Experts of a small language model.
Experts: 64 experts in each of 7 layers, 128 GELU neurons an expert, 2 picks a token, a softmax router, a shared expert of 128 neurons.
Training: 339M tokens, 5175 steps.
Below are experts of layer 5 (counted from 0) of a mixture-of-experts language model. Rows are named router (the router's row for the expert) and show model dimensions 0-255. Each number is 500 + 50 x the weight over its row's rms, rounded and kept within 0 to 999. Numbers have three digits each.
After each expert's rows: "mostly gets" lists some tokens that are sent to it at least half of the time. This comes from a sample of Wikipedia text that the model never trained on.

# expert 15
router:527511448501547496544531498465391474469523517529533448509443536552450530452452461560542554446514470577509588496479459581453504420477468413571549495564508489462563530477527457491515431505575482423430519606563532452495515463504515511569434466475507543451401553474420508591469518517509491483572486464342474463535587560510510582462480536428561494499508481569496497538523533529492397434465530479493585517502456457519480586410498489397549383447436582501446535483447530496456529577546475561456529406471562473479484448533485449482513488434473444509565426399426445502497562460436460551529416502518544541481559591394607455495532441458458491449483463520515512466446521513517549482462481493441581483616523512532537507432526513524502566445407444579514374634479511488543494563557522
mostly gets: " +", " −", " GD", " lb", "km", " sq"

# expert 5
router:436572476455453525463475539500521507521538485460509413449509488519570450467444553444432520544558585549594556582374534414548547486511467441473420546509513559430433483447513536420496574522536544534482440535490484560487426556500383465448451453469554554600497448506514506476469518528531464501458511423546507490565442490500607414534542420537508515474450576478557451558480552453539618524497604554495468568515506514494528498511482516505539518442501532548515492461481461442419581554527556465473456529487454459413475395577529481421409465485503513494497453485494428502526510478648527537573603503497477436440449588477459498438474473494455483539489563541585478429554446573438470536596576469558452483510517497496501416492495428527452373549487571503515490518617514452414589499429486
mostly gets: " the", "The", " this", " its", " a", " The"

# expert 37
router:539456444523608496518521445454483443511578471547457573537475425509427507467494429535455424579435554466550514527456506450573510494487606451538504438496518538548598512368452579432519445494472493567422480477464546519466570432505514537518512488509569487512560589596383486473457474507369470550503487521457497463434527545436523502441453494508574441437583424478488483565459521556492583516493468457512504512507511538493429486528552554589430457444516550518473428510435561539500459599483522471583522553382546546517536380596482403452516508480456445551414576516537491468475492424541534475473628545551474502479501485498580551488532416525469502441544532553426494521519550528514432537519415492488576569450526427530509405528468480617414481555511570537492418543500493483517496495451530
mostly gets: "|", " |", "|---|---|---|"

# expert 31
router:501435526519413540492445517494523559583460560519463535544513579602446555566493467470536532458407463387478540488512468533522422505595550463491502407499505513394457512565458433509617541430614458482578437460557419468481613557531521425519473465396469385486618507608538487411438448467546490553555461495451468522517486452544519525469495532506482464500468490418502522465480554503478571564476501515515481576501590459509566508421549474476450537493451542517535478437447519590533526458516594502563549442367494434555522551536531508482514455503503503520468510541568565524516485452390498544476553527493489518497553403567491492484409495438569492545575472466551475535565395526593503446468470511493442532480586508526485466422522524509609560518575467455519464541446482423438501456556506
mostly gets: " World", " Cup", " League", " Hall", " Air", " Championship"

# expert 36
router:425483429423498463527474444433535481520501553538480537445461569467520526453400444496536564459575450555480526433528379524527560542538514404449497423412524532533494399514532493444431474456573563507575482484557386562435436487523506486535456466400446472544529554543432481498515499574455491425581544517458429489515441562498533439464536514535571476533449445597477523491493584517509442484443569460425431517478436489498538585533576509417467469515516520531527399545528483558520497572538562587448401514509518569591507437534494492399499479523504413487559503474505522542407505512570434511507434469574527540450483485586512451483498484499556431558582511498512427554504551433457564524592437487455533475513467548554529511421472537445382460387511517546549481421491613513467433499449492
mostly gets: "),", "\",", ".,", ",", ",\"", " ,"

# expert 59
router:528503501476436509513550530473511594446431558469603471544537434536560509472498514427485533470424502497456444472587431473527568514550542506468588541547503533555443537491549458542441486486554510585561507584604558545489447437458477434592549489494546443489551411451603469508492525588520467528486504521474461450457425568515524455438549571486535458487421485542514629471449605614452437466407438513440616462448452471482392483533578531488514473460499462494470567514447449541490564443508484570543418532494491409425474553418490545434542501569476391557523487477539417431483463488450462542533574547479426479516543502544490519453568524495493521555459501521474448498529560542437610526459503542463416504492580503579439542521562521397560450556535436473547521473539417502495525417477451
mostly gets: " film", " album", " song", " character", " coach", " band"

# expert 50
router:507487542449539444564529509615467516549566422537503543578579508512550399514553420533543543516578486545548433449495549468441496441598413467503481543511449572555489498444410523608444434515515447426522522464503467379525578551469471490516506501517452475504473565412422460496538591524433486431465427549595527507489507371523490487432521446505517515525520453552536487486423491513423548470509541530586425475433445496462441617526416473478561465422473473473452542564499546539494472504458419521566456447418472422527522534440481406552513477534443485588468498534507515486543465497477501444454547577610475427414504489597588429471482554575423430581511452420479527522476554537598497553578494460524506482460474450461470483444544428543481437510462545565505485507471515480520597512482466
mostly gets: " mm", " cm", "yard", " km", " mph", "½"

# expert 61
router:450537484500402515462442610439448574513547486371491554561502500475541497506430511486476467552529484486519577486504425517584440543528375577555557462511520425561579430487519589475526585423439543603505525469508525568400524531578488491575493594509491542492440463477526535484529554515467468549491547517514445493487585523516429471532484465486493580561531461436479423554580479472456465514459484500519510529576596490573464536536381515495549471481591564416543522548513493547429545524606553539464384612537507537535484505438430482450515510557503519490542499487501452515535425499436570508471509565503433495464515451475494532461532480459531446477413532516518470444510433490579538499520494549496444481439450426531539510565494569514465486513475462389559456581367451529472422440409375
mostly gets: "″", "Scientific", " Website", " Coordinates", " Binomial", " Clade"

# expert 34
router:551555413483563493517462493551548490512494487487506512409465507488543502501533537615425518475534484558522497519529435545582438483491506522437475475474607553595520426493478478473452427524486507523471460467566440417515434474441468394532456538553476555523475482489514575481560461474461478484490412484613642398502522569517484456524387500527549495474525420576465493543464595494588549493549486438423460487476474552507502473464492399557541500514451526610437571435553450486475442538497512585430540595603451484514499458541466374517414422480537560435440410467483547567499558596465440403487543570425460545542423521456490426546532497553487519443487474505475542532454523545442461488537506535450513444539443557482559454575488603526559506450427520533481477509504544475445397573507523
mostly gets: " d", "ch", " l", " ch", "l", " tr"

# expert 46
router:525552471457424531361448548521486444531541471545483544406521518399519570568546445444497474533493485595431496524442465489476457519532505588476484494558544444514532509578530481470451532547454458490401498493479494431520487590495545489452492477522496514574437600498467522514468560491465528591534499495513499453509374451582569507449535520432441503597656504439410579432538517498510557497516509536537460420527497498412575496516453552498462625542527452503460517532524568500478516438614557593512483478492441506516500428516494526508517506402496563485483586535574474522453560508624499440507455437471573529481469519458544426434566499557485529564537560548562417492407497491464443414446520503377437569429513537467475492465554564532517453511425579482483531537377532532524555528524494
mostly gets: "isb", "enh", "cell", "rog"

# expert 11
router:477469470533419511492432556430542486480503566501478477537532499523421545552555470517466558489507467535487517527541504502517430474537462517508562537502501444483501530538462477602529502438536454424553585561444535618484552514515405484493552557430562531546469499431523513511470544422469496589554435607469427506514555607558523527434578479388512478540539439467471394390487561492452459498439508582551508529526510491483445485522572430489516500446557505507472493401525542413489561458442547492573498455474503490532454523434486508510467417432487441482550490522516517487624587471429502467465557554464441467543547420466543610424543598481503576465494462460538496583521551451472415482488514508532595547491547388512511420412540588630523511535589375502390511550530463552502506482554506
mostly gets: " %", " votes", " Candidate", " Conservative", " Labour", " Republican"

# expert 62
router:505614564540530416587416494500489452557512475559559529577426507539588459514566378541504482552482561392442507463479467547562434538511473547534531596447403461522541422390492572579476536599471548490490503481466465524473511555429550483430554530520533464415511514569512516490507507406430550536483518440473561480442450484454492552486539566499553498486475522595464575472551453513453458550482552471497588467500422520489440439489503515513507625561495469463487555475500503463565467449537528485406625519432439459503456435554499449583487436387578554497473480424484517539477501388559464541520434518516510394601540488532502592523474522448490556491441521529476552422558601546499504462486529545506534567526396529428490514475540533536495394459461535589452549487534535509500526517483467
mostly gets: " st", " r", " sp", "pl", " high", " ex"

# expert 38
router:521559552498537533472402415439498400525582635525527456496469397588447542512451520572471584434489526473526471505388514483487480534518431516517485494510556506517512538551516480468554562470470477504494538492573480534530539418540529515345545477475527496428538536441541461475499517483499620489428522562554639500564533449485499532409524417481403558511459444508436565459526650412528517479571457557498439511385412514556510458507484468405477474498496400505496460557552502500439467560460504522428488533451525429462499496574476433517563576547416445494538495481480544584511610430541511403505454574493483514426586537416514490481436428519469533488472504551565585466548473500469468495460522467528591492545475541476513546568473505542526554517462608545513500460579498480497455499471473
mostly gets: "'", "’", "ib", "ond", " their", " its"

# expert 29
router:604421583534426561456579510458490502564516541540482415549573481404443527583428552426542510442510455510497493545527561540535427455523421545478576453568486493567390465490514508512583552522514440414451534491534444542474524456500505552517460513474533467520602459488499535422414594531477440529544601489524555454445538576514549471472518478551561446493514545453412539478456449401462583532587455521540508493411462474475492512529563543517398440564503425522420533527427512506573550458461467488514542386438470515502422503464504509546524539490503554538488593548499591529527428527508394516514491478483484526483464434570513518485498395504615530453539408481433407471577576421520530410434595544535473544469598565503465498461477513555474509537535545575447488559535516531503517534496512
mostly gets: "ington", "ville", " red", " Berlin", " Haw", "burg"

# expert 4
router:487562495565513469468577477469471576345569549529474512543429590505518446574461512436486524511544460467453513558456509541473535600429439450541455569462508514578559421507506493519462599449512517433472407541470469533540487570457554450566518519573473563394511521504483455514468514488496525550525415454424608441592508545553549495479488535528532556468465606508527501488494494481423450505437488454467598570551563497498361499435570535435482497514528505530519560554485458425551489475539450467583409476550551533498559516586469511512397600522542413425483524527526506496486393476441566469594523465416573417571472502429504497503362459435481574452493509484499392457525488404513511510470560495560492511582416516509540520490443459532465407499522465480517470495478520512495512468521427
mostly gets: " not", " would", " can", " will", " may", " could"

# expert 35
router:493479484473524581515526489498440549458489506488509564462503480569521533537623566437499485471514386519422469446534584592456527641529459441603463456451445522549553497525415446486560407524469534504616558521466602526507443501472452481478445581468574495426499502410458436531589456509501495592518563441539472510590509486449525545484441437598532444475516414508445460515569505575556461403586468429423527460454526488526519451597525508496516526505451538438438582523531490533490494460454482534503438486452555446490582489508430481487492535516555493509500587520472441520578457479529429499439568423392507446539561474436573421497458528534486518524492547550582587568521448509553457460447467501469484425541531513562540484475399534469479456545591492477524499453426430640500478520484485
mostly gets: " /", " January", " June", " September", " August", " July"

# expert 19
router:455489530539528494577436450489418521526521483506533557569618556497501400497491494466485485541633442529475469617455536496560426495495534600534549545501472477473452491470614489545445504419517592525504509565479491494455603518435488391394533522442506502479538537477421366491519510573459488561507494488508532479480532418553517531441538529376487544481488535463514546483457416541446583492524519454436410477517483493553454505592489484519549543568502481488516527567441444541507453644556583543484503468561549533427444476523426569430468455480519484384510554516572417410563483519466488453577483503495398432484486500468443454551549435497539555581462494485446490509490546499490468534443540416516488520446454414578548466475597515492540477404566410489611471469485481516473490477476515
mostly gets: " first", " more", " began", " based", " returned", " started"

# expert 26
router:506497528602532428447446500555522405538441493528422430461462440449582520493513504427493557517558536519597527578499451391435455455445433489507491541489504531520461587534503553533508524534438464556501482448502456481537485485557471502514552423508507513412512516524513555558486570492522585515470505475524484582519530486439429514536567570511440538409561606426520505520481415502510505459456485494544554536469563464538492510521540449526379496518466454487500529510520514464497515407494470491451587465424442485462542507508566413520473479533543535434566462532566503498560498538405489583507579538379562435613469475445505565519505467512564520507514455412463629437495518416377509507438545534504541476502478552509440431502525388637482578610458608604441561497568475536506440449469505
mostly gets: " h", " C", " w", " sw", " dec", " Mon"

# expert 55
router:492407558527457465478417514559409447526554478477460586531502428421537488429579501516496425463572471532559502542566502531522513498456490474380552623618564421443493447516581526561507438424460504468435380502479537410508432523488412517527519498566482489645547425552519470469540530488484413459511493537503475479463522494429516560511507394438477606541549470518499500541583387438488499500464549560492509523626399518394567463531482526533482540490483543506524484482518586435449530513527383494519560531475478447487490487518444466538464553452444572495477522535499514554495520558531468545482524514591496464416530466501542561595626516453443526561519470540456583625428424548484504559477516517462517466526547554466480527550500435420542503488467507512470557501593512463489524507472462
mostly gets: " t", " f", " E", " T", " e", " v"

# expert 20
router:431475520450554474399564490480444605503593587500511470554457534604492510470576512525529489498452442541477501556401571490459557481468505446554510465536506474507430519619437459546545460462521461564493483504547344527476430489508482481445445421577495441518383424524532599449474540584399503455518539453512443488513382523498455464447571572448429510577519414546472477548483514566481552583511536600504539497472525528556514492439508510448533485464584399507465546510453521457557505622538524541498486562554454549574536481371504532508572389484520479536509501574533514481458443590483469488518462572422499509563494516488423605587570483411442551451536503538534509501535493538551489462543438539539505533508491452523468489438552422485463517524502513477421388480473482577507487470501532
mostly gets: " one", "ape", "ple", "cle", "one", "le"

# expert 43
router:527525613454397501528495551545625601485533484551527472576561494533433433513514581515507466419461574435471533531622424459564445525542556431495502464558471550463493453525542538494523474494581455537418545436511420473354488520539538618447565543394401405506578468506438533571413521525537501518514504424520460563558460538541521510476599509502512510495476532467462517496490457442383543456477541408564521448505473583479500517604491525446479397535503477541542473430488512500455457438431507451495562489418474529595543532475419482610505506477521425510521508517467548520555509482590587490476411486531459452479479469534471424462446495526553489490593507418518478547534464485493496489502487497523527464528519498563452525524523588512527428569495510461518328460517481538457458532549491
mostly gets: "orth", "anka", "amo", "atin", "sch"

# expert 33
router:521481482439444597525500484498519554569481524501559499499525405484478492527394481548510529459514434471538447575492552442567453518501509605457499476524538499592447447564398359411580453527469419492475534425457537512490552595555399508520527532450496501472535414589501498437470462514408531491535535557524512457520562524550470416502504460386526433541476550458466493509477535546427511497429507588550553528481518546439493404477532500503572513514569566598516516571463502588456425462483551556557501446420453526500457480514486592540477474543558468541422569542464531395509485477458532444555502477460432524451455441535457510473418594441520504472518475467549505407600466468530445408593498456603466554508517397550491575505481502529535475551494462573513541437523476576531450402579541
mostly gets: " Music", " Best", " Albums", " Qualification", " Affairs", " Arts"

# expert 21
router:493548529548491478478635466522615549504503500529412487568604578409512482533378460505440499451516495513546514443505556613560468513565544512437431445591490535602496467593404489455546542516490510484448459551393535514435551528484455435503614605558506413494514464450562512434536430398513421506519484522500445473468496447503432570472481417487489461404452437520483503563525533363555543547522429527491561526502478560414546511560531513543544495420492507516511505547643410519486533523471449501538548432558559468558515535479594526512468478518539505554497569547516552519459508527521443490484537437445510504573565461439438444457534516545442479446562536500508517408530473421539486468571544508533460488501454475517442423447402485544533490581523448506545525446555519493478501465552422
mostly gets: " To", " For", "For", " for", "To", " to"

# expert 2
router:539543445506558527460555518593523572520426562471417462534564490489596528488574532474555494521460482512523411454522586493486545460546548464508467534385528445467436487473482535554370496518485485446534424483458575568479471482576595547523530503452550593486555515574509563482573553535380587441564551512531400518499486481497540447516442506461474403470506548445447594504479479547494501498384494490525501520488529548540507433362400508550583542469410584435452560607416562513531520480521453476369505498600517414571527435441556534486502487454534423419450549453461543483504607520502512538529547504535474442459492545504579437459435559559409407499442450561426463542521496517478548518523574520431513469478415553491452490503500514476473493495511555490457520482516504521484530488486438
mostly gets: "Career", "Personal", "Scientific", "See", "=", "History"

# expert 14
router:447503525446483492452583557464531556544423445542544482507433485527469503482540509554498578541414462488533508437397531460441501424441610483475425482572454455519459508515608431407535497585509490515473530455555468501524502453601514517472502557509459486537483535489563442458573456502515545521479602500513474566530507507578468406543558558527459422475462490527473458527493617441511507483491503598534425463465564506453497537504501515535467453560521446391478439490457544578465486468471498553474485517472401575434579499500493503492564431506392508549514579476531488384458454563522389492514453461538395533642517510622497540491515432486584479551588429453467506515531546467557533473464423441499455489594569415537558545597429470409448462518532504468510480460467538539529533595515582
mostly gets: " David", " Michael", " John", " Richard", " Robert", " Daniel"

# expert 10
router:444421565517467634471512430435489528410416573592463463502474522465442520435475540492441425533520589458502542441461566569468500521510479557491486329554551558464490437491555467501576456451532429434431492523522631494444477558474491489470501541449661502514480505611553509415528512511563493558507427464469428543412530500482501473612481465467498448588454510452517484546468591550496479562509526539507598480503453428558481493485465504388511498504472450471500512427520456504527512586476489538444391555514447463476474517501456521412484521452555513474465383513451483496453436463619497536420496523531504533382446580435487519500449492533502548478492473513599504437491466509552531553521561537492460508531563504552485420467405447490465570576491471489411523498473494528495472523555576
mostly gets: "eat", "weet", "ather", "ear", "rong", "ool"

# expert 52
router:581458474540556516496586457434526450478435568476470472484480477442545444531556497486427472495534430489535450448496453458601563474498549506495520456461471492495562606540505494463470510482499557518553507475488492492561591402495510477558510393562377565394467468465490488579453435431521498463416403526494517494484436512487609487544427498522485602604469512484538541517449608426490496439545522580487515499524467540449512447461536493450526520488504439469540453486530447549487569549468469514439484423530520575472615534588454605481413571432451497492509408547572477478426439509518477501519558467501456532562518582471527560500570572503530497568576574506476565529473574562498523522539443474445566509517494356432549530527543457542468473488443479408461553589479428468428451580618511
mostly gets: "==", "===", " ==", "====", " ===", "|---|---|---|---"

# expert 41
router:570500432538577559480480520575561540502512462468431408501533507475487525565520473429555447442508439539470458630575553567538560470499450474549469594536484521445537451560491457614556538423379538604500463633451557497509436508468481479539521520536495612480502501498468503487467504495459431588487466457592520580488413480553537479493478473451525503558586529499500454560550524517490429488552486453566474492496552429515484581490394511476525515471469502499482579514507450524464449540542424446466526561572477474539498532435519498519477471466506525522411455651432411508524516525484579465467552497511516491509543466530490510476413513519432425470407444387476473580434421516431493550457508507430458463566582506399559536395419460535497570510498557488452560556399474509394474497477464
mostly gets: " www", "←", " Starring", "    ", " Running", " Pos"

# expert 48
router:572424538495551513502548471504405488567509525520468456589503495572495499499564443580533607528460545543488469469577419481585454525480486397561528530502549482514497558500588542536452574430500558570445467623530441469425456451514443551522460463537417501610512472441528426433476517512581562561469545505463442499492529560519418452493507445461535531497592527407598428537477410464472618520491481438495442421522549526539453597493543558472440430468426449501468459503453487463476465553455454515461530467485558441515500556467531482446467515522460522512603474443504419449580444513569546451461479440561518470549506416485529533457451521570436459575583476542529512531581508463449421578388521496462515459506451502562476471443464479529473496582406452453548427502509569504583513611533514
mostly gets: " he", " it", " she", " who", " they", " him"

# expert 39
router:576533563523485485559613562479449461507505480454489420504471417537481557438426481491500472453461585479462579440522490462496563571442526532435469564519498498468537591502479448462488486437343541438443562521452479505505504541509461570539516504534443522545439538545495560550407458506606487476430522495465507493481502434634478579545439485534505391427478607473510527461519481547529506493521387447481575533533455428486539556560486440503477447467477528497508472594548553407559528584453503375515530497509538497433526457637582474453538546443426599447514505538470477486485503405491568594490397444512546468527523519512497460407515397498455566505423544508415515441495485465566558515462525558515491564488507553405581509450471471412506511466474497471464544551482565466565467448546505
mostly gets: " Am", " Em", " Y", " Col", " Cor", " qu"

# expert 27
router:521425560450480471571394503521480516462504561406614458456518549512509494421533481537484506490525547533449400558525540477603470532566465469590579470441428476481455424469463496478467510557592504436578575467572418504428505532525486489457428555592480521518507485493475530595511496547515491515557521456430519421484522467548436498499595495523458560584502425491480453523408503528579461476432489491458502498614523467544461438448568443470569572547499428515480577484421521487506475493474474526562414464513462418422434537481474577527497501423568542485545536503402517398529480541507572597504591508546489468543482487573412515399463516426454543495535501531493560582539522559426512424564530541472568444559444539529561596404547503471529424489510435469461538601535492451564540488550519
mostly gets: " public", " land", " water", " death", " research", " life"

# expert 7
router:477491486400507548465446415544477474495459443487498590522556428495430504506587617595453488606475489452484416473554383406479472463560496488409560543506524460444588510526544447467485515455419475484587502536511519460546484562487463569563518543486445486404487544483457446390457602526557480513481550412549429419480510441526453606442492503498546455535497561499535457513485482591414504504428534458518449587539448500505491521477473548528494511538451530530451533474498543563460450411594542479551541516442599545538535479480487480477523429368387508450507471485430528486484613473460464573475468532559513563490558445491512560546470452530505559486485417517487559616490484575436537526523534421509522482489598454473531448492461409488587548581550523443534577450536536547560506510509479
mostly gets: " USA", " MF", "ST", " PA", "OR", " ITA"

# expert 24
router:490501580473568525543561437512522456488403465518565443439581591535542496482530509469527403548424525510390402495490570460496551409523446560413522471562484553507485621549561505579563481481567504400494480449500508500450465614498427518533565506527485514470470581417496524616502479504349399495514505518522548446496506494487561546495525530574521581518454468547498450450429445549493475517588469561560420461436411493568454521524526397521481570434520483498431464553531430483556469580493498554516508536464522531588513481548525568560502507546497480549450442513433538537492553568510583423477430482519403490440464455483568542513566515416445451524434502523509508433479485484574516434509553468529462485495511458543529495492488571426563507487469413543468549573435392475491575418523549
mostly gets: " fall", "bed", "aped", " divided", " flow", " turned"

# expert 12
router:510543466498608501475484501434437528496408492493474546560474406631535427535434606548544518473510504493590585503469532484485512533484661513406368467522594488477479566495499406458544439570554540470489488491524511395520535473488531482479521486400525439503480514502441463565429392436517548463544502541482514524454497526515496494591511454576536430447503485557524546529490490472483445571402499485500523477493411558423551527575481552495567469575465536471539506471500588504514566426497519446563413493576519509579556443432494551575438423564468481471551557530497540553420472486508415597459574419495458542467582518467476464514421546539500438462551593515494469561486526427496495469552545485438542433486616479616409487488484462471485504478550523467445507490555415471469530517513486
mostly gets: "\":", "',", "=", " -", " :", ".),"

# expert 58
router:476550548440444512526454518514523512453476510581573453526518576548637494454461443537515433508547422421441508477502520528517628455465471564477509469500481526487559545432464595455543471548558469471558472492407457569495493574420448513450569550518575536435533468576555531438536604521526387538527540511542522512422520564504463520521508490562508558409479565424593507475443518549540428514537526459500417381505455453550456564551588441514536529564444543553418492458405439522519550442604498417496593431494577471436413420549481547430414468440489446507508457436468507542513549495528508510460496585517512501521432412466520496505538462562471496500547497553586441589567481479454465481498442426528473523490438406488546561567522514520507412531479472548524518516405423540497481455494552
mostly gets: " all", " such", " three", " some", " two", " known"

# expert 23
router:507513499472465577446439510533477445380489454515553456430504410427458493435529488477506531572533565481466533499500383452472539454435553435584412501434618431512555518432343552546452528564555426517603425456561413479523483465473473395547489517544541439464570482480545538516547477559561536505521463486392427583526607458505488467566567541373565494492542548535495521513504486502558420537532561569483506534536524463514513448518491493557543519590505527537532486423531506480530492474476466448499494546456488405462430522489447572434496468431521499525470495535542518543515445507453551502533491517533478574593520516417471487491443541440524546519542495508507601425529502541495449483382455427581413542473486538488504578550450556487427450499566519486487603453471483432498599471465600
mostly gets: " National", " local", " national", "gr", " New", " British"

# expert 9
router:453527444520511494535474473557533543507520474452521536462573424428473500488501462432398454438513482561486495452486467411613524495521523530437421500543500463502452487542442414445385467533608602504481501511521474501533474422575601585441512598553562517517487488444520507553535540515462443455541418553405509636407498446479507498448439526466484567520474423527413514438528526517555503538567595491522509559528535586382492475449458554390556613540523521483554465457523549510442469508549498443536474461521482455498509505603522506503516580564416488576544549533453505465494550412513502472428511488539471493451560479508467471520541535521492414533494521548548529479531416497527547393483578497540555508444516523490601375496500604473421543409610494560465397534523527486489487477471528
mostly gets: " during", "′", " at", " in", " within", " along"

# expert 17
router:516442532488574530599612414460559436490437489508516443401468459596545495469441456555450626465563463530486499575512568475451467475468543525548480481426593463423494537435514483502482410529447569429547494494567545481535514486507580504519530458526511464521498480495504517527546495418474456464496548568544540466475517546460473597444497429489600478472510542516516516450507469427491435421527535460457467556523449517495514486491476524592489529494543436570462482489615542441602587491426521444534561484582498523462508551539475488526546533562542466553448452539428526628566546467539508498434459502445546446414389497565592487585483429501586475500410545525508526391426511455508534489445473541542511430525387517502506618471525506367492552540510578508503503461533535525562516549380501
mostly gets: " b", " c", " sh", " cl", " fl", "b"